Below are experts of layer 10 (counted from 0) of a mixture-of-experts language model. Rows are named router (the router's row for the expert) and show model dimensions 384-479. Each number is 128 + 24 x the weight over its row's rms, rounded and kept within 0 to 255. Numbers have three digits each.
Before each expert's rows: "gets" lists some tokens that make up at least twice as much of what it gets as of all text. This comes from a sample of Wikipedia text that the model never trained on. Tokens count by the router's weight.

# expert 43
gets: "\n", " W", " L", ";\n", ")\n", " C"
router:158149139132153147111116152119107157089152140145120115122166077144134103114172135132086128123120121137111080072144154125155084138140140181118119152176130143076134147138110099124123156129134121097127098127126079116120100149156167100135142111119175142136113162121104089119150158153156141135

# expert 34
gets: "1", "2", "3", "4", "-", "5"
router:166110133106111145112131162135095215139122095148124105126138143128158068123108148100098092096101139119112146126168138150104150141156134145188126113191148145074169147131079130152149116135125152164131087111141086130177131111104166059168119130114102121115120176137154145119076128139126128143

# expert 52
gets: " ", " is", " (", " San", " North", " West"
router:158107136120113131118095141136088109108143132117116123124133066108134085103122119150064093103124136160106112104122127120111086151130089146146164110153144151067143157129136136120109128106126135100168060140115142139101081125129162119087115118098123122129095136107137160070120192188158082121

# expert 54
gets: " St", " No", " M", " J", " G", " R"
router:163141155114134121142112120185123128132123129122125086139129150141123165106129178119150112109111105130115152122112142121115141120133108148147127098149125142051129107143101114142111132138144171149158143115142126120133133106143113074136127114129135161118089152138113174118145174183163151115

# expert 32
gets: " his", "'s", "th", " her", " first", " their"
router:172121148102116088158123141122140151159114156145163064134141133136136092140095148140112116125076126122137150090146170138117154129132109133113139081153162109099118104129136134139143110106135114121111115101145123126116120099165104115123054078108161157127115151149089113105149162115165106159

# expert 1
gets: "\n", "1", ".\n", ")\n", "9", " one"
router:192150135129095106114066143135115154129140136142174101143159131111117050104112132122097108117125174150076160133168126133111135128170123120128160114184153136065147174119128127144130139135157096130085131105163131136138067111130133123132147074090161143115124150134090138097145170109141138178

# expert 59
gets: ".", "–", ",", " −", " of", " +"
router:194126092110167123143104149148147158104115152134128071118123125110143121092137140133105168085110114083132142101165147145120106170115126163134154099147088117095146104128079128114119126126132139101132112119150098081098117111094155122166146136157123136119113137144122111131150167134117104061

# expert 26
gets: " of", " in", " on", " for", " by", " from"
router:139125116112124132146108127146127119117104142109131091140112068148140098090085141117100156125085161138128109129167146141122105102128148159145151083117160129119135135117095152136159158127129139142137111106123148157149117094118142120119144098125169111126103153143099131096138167161156128130

# expert 16
gets: " that", " which", " it", " who", " this", " he"
router:166143133097109121119097142142107121151152124142157111125191112149158134122114148150108096124079126106085139056130140126119142134150159153118164109139145120086116133154096105158126139159133145146155113139114113120087125118166146135133127076072132133147140139129125124093066147150132151135

# expert 39
gets: "1", "2", "3", "0", "4", "5"
router:150135128108144113113096171128084121109121120150153089143126098158166110129123124078075127107089146125106159091143146142122162131164154124154138110173146113101135131100120138135145143097153149100099103086123122138132122129129143112115104081093184118147118172117131138107144143168163133131

# expert 27
gets: " ", "–", "_{", " politician", " Z", " with"
router:162154149094165116144069119163130120132168110126165140084142103140148126083119133142085144098121120108116132117152124143099155142111143126150085141111137124117158157132119152138118148143160134154112142150135142131125120115103149090110113115133116134130127146160138090115123151185122101117

# expert 48
gets: "2", "3", "4", " Total", " Location", "7"
router:122142134094140103127089153118113141112104141120113117124184158133164111095162109090091125135106143129120157101126136153086155104112137146183127111148177127108118192145129134142135132149164106113105117143119125153117133134089139085134111122146158094136109147118104137086131102166146138125

# expert 24
gets: "1", "2", " to", "3", " can", " would"
router:120105123123123090114084157094144166120121122137163110123127145136080110103114159108064071084114140123141145093129133130077139119147135165111116116149140123084137144157101129100105126129107133116122069107111124119124122082128154107114111094122135143116099217141110155073129158172148118130

# expert 30
gets: "6", "5", "7", "4", "3", "2"
router:140140122126147115128119137085098129133157135122139095103128120123144121086099158125137090102106189114079172105136136117155139115119140152152116116139153151053150149126111126132105174145119132157130105104145094127180151127108158117149105091120137159102114148106113097108152165148146115136

# expert 45
gets: ",", "),", ";", "\",", " when", ":"
router:181136102065107121145111147128103173103135185138142089096164124150178121116094135147108125092123101146089120108180126131101113134142138135155165077157174122094149149093092125127114144124151142121129105145098092130128106107138128114140129083121168120117114129122150144103160144164148094145

# expert 14
gets: " ", " (", " |\n", "(", "|---|---|---|---|\n", " Roth"
router:166123167140112122115103148144091154133123107158122086121121094128141126109092138133112123109128112168129142088193156152141151162132137114117155121137160165103105183140077091132153148147111163147091107122162100147102146119130134114104132109097130124141126185108086171083118163178134111104

# expert 33
gets: " has", " have", " had", "f", "p", "d"
router:164151140137140139141146115123087171106156153113133093133114130123124127140125122109113114109091155102100164120127121158110159119117109169138118076123145146105139111143068155120090152140142126126146089120069111110155096107162135102117134137099145154099104146131100118111097184152107143141

# expert 35
gets: " and", " to", " as", " with", " or", " but"
router:111150130101134114112112143135109163103135138117185099125146105155140094103103140121091169114104163129121125126143120135109096108148137157123181063140156133097145153137109149130082146109124144111159072097122112127137137151136167089129125120137133121103123132115114146093147162158145089108

# expert 0
gets: "0", "5", "6", "4", "8", "7"
router:171123154103122080126118152106104156121109126161136085121149097118166078101122142122066136108102186128111145122157157141112153135146113135126152086160151125112149132169126108139141169133155150102129071107152118136115142096109131110156134132134145137114119214179110109096133123131152163139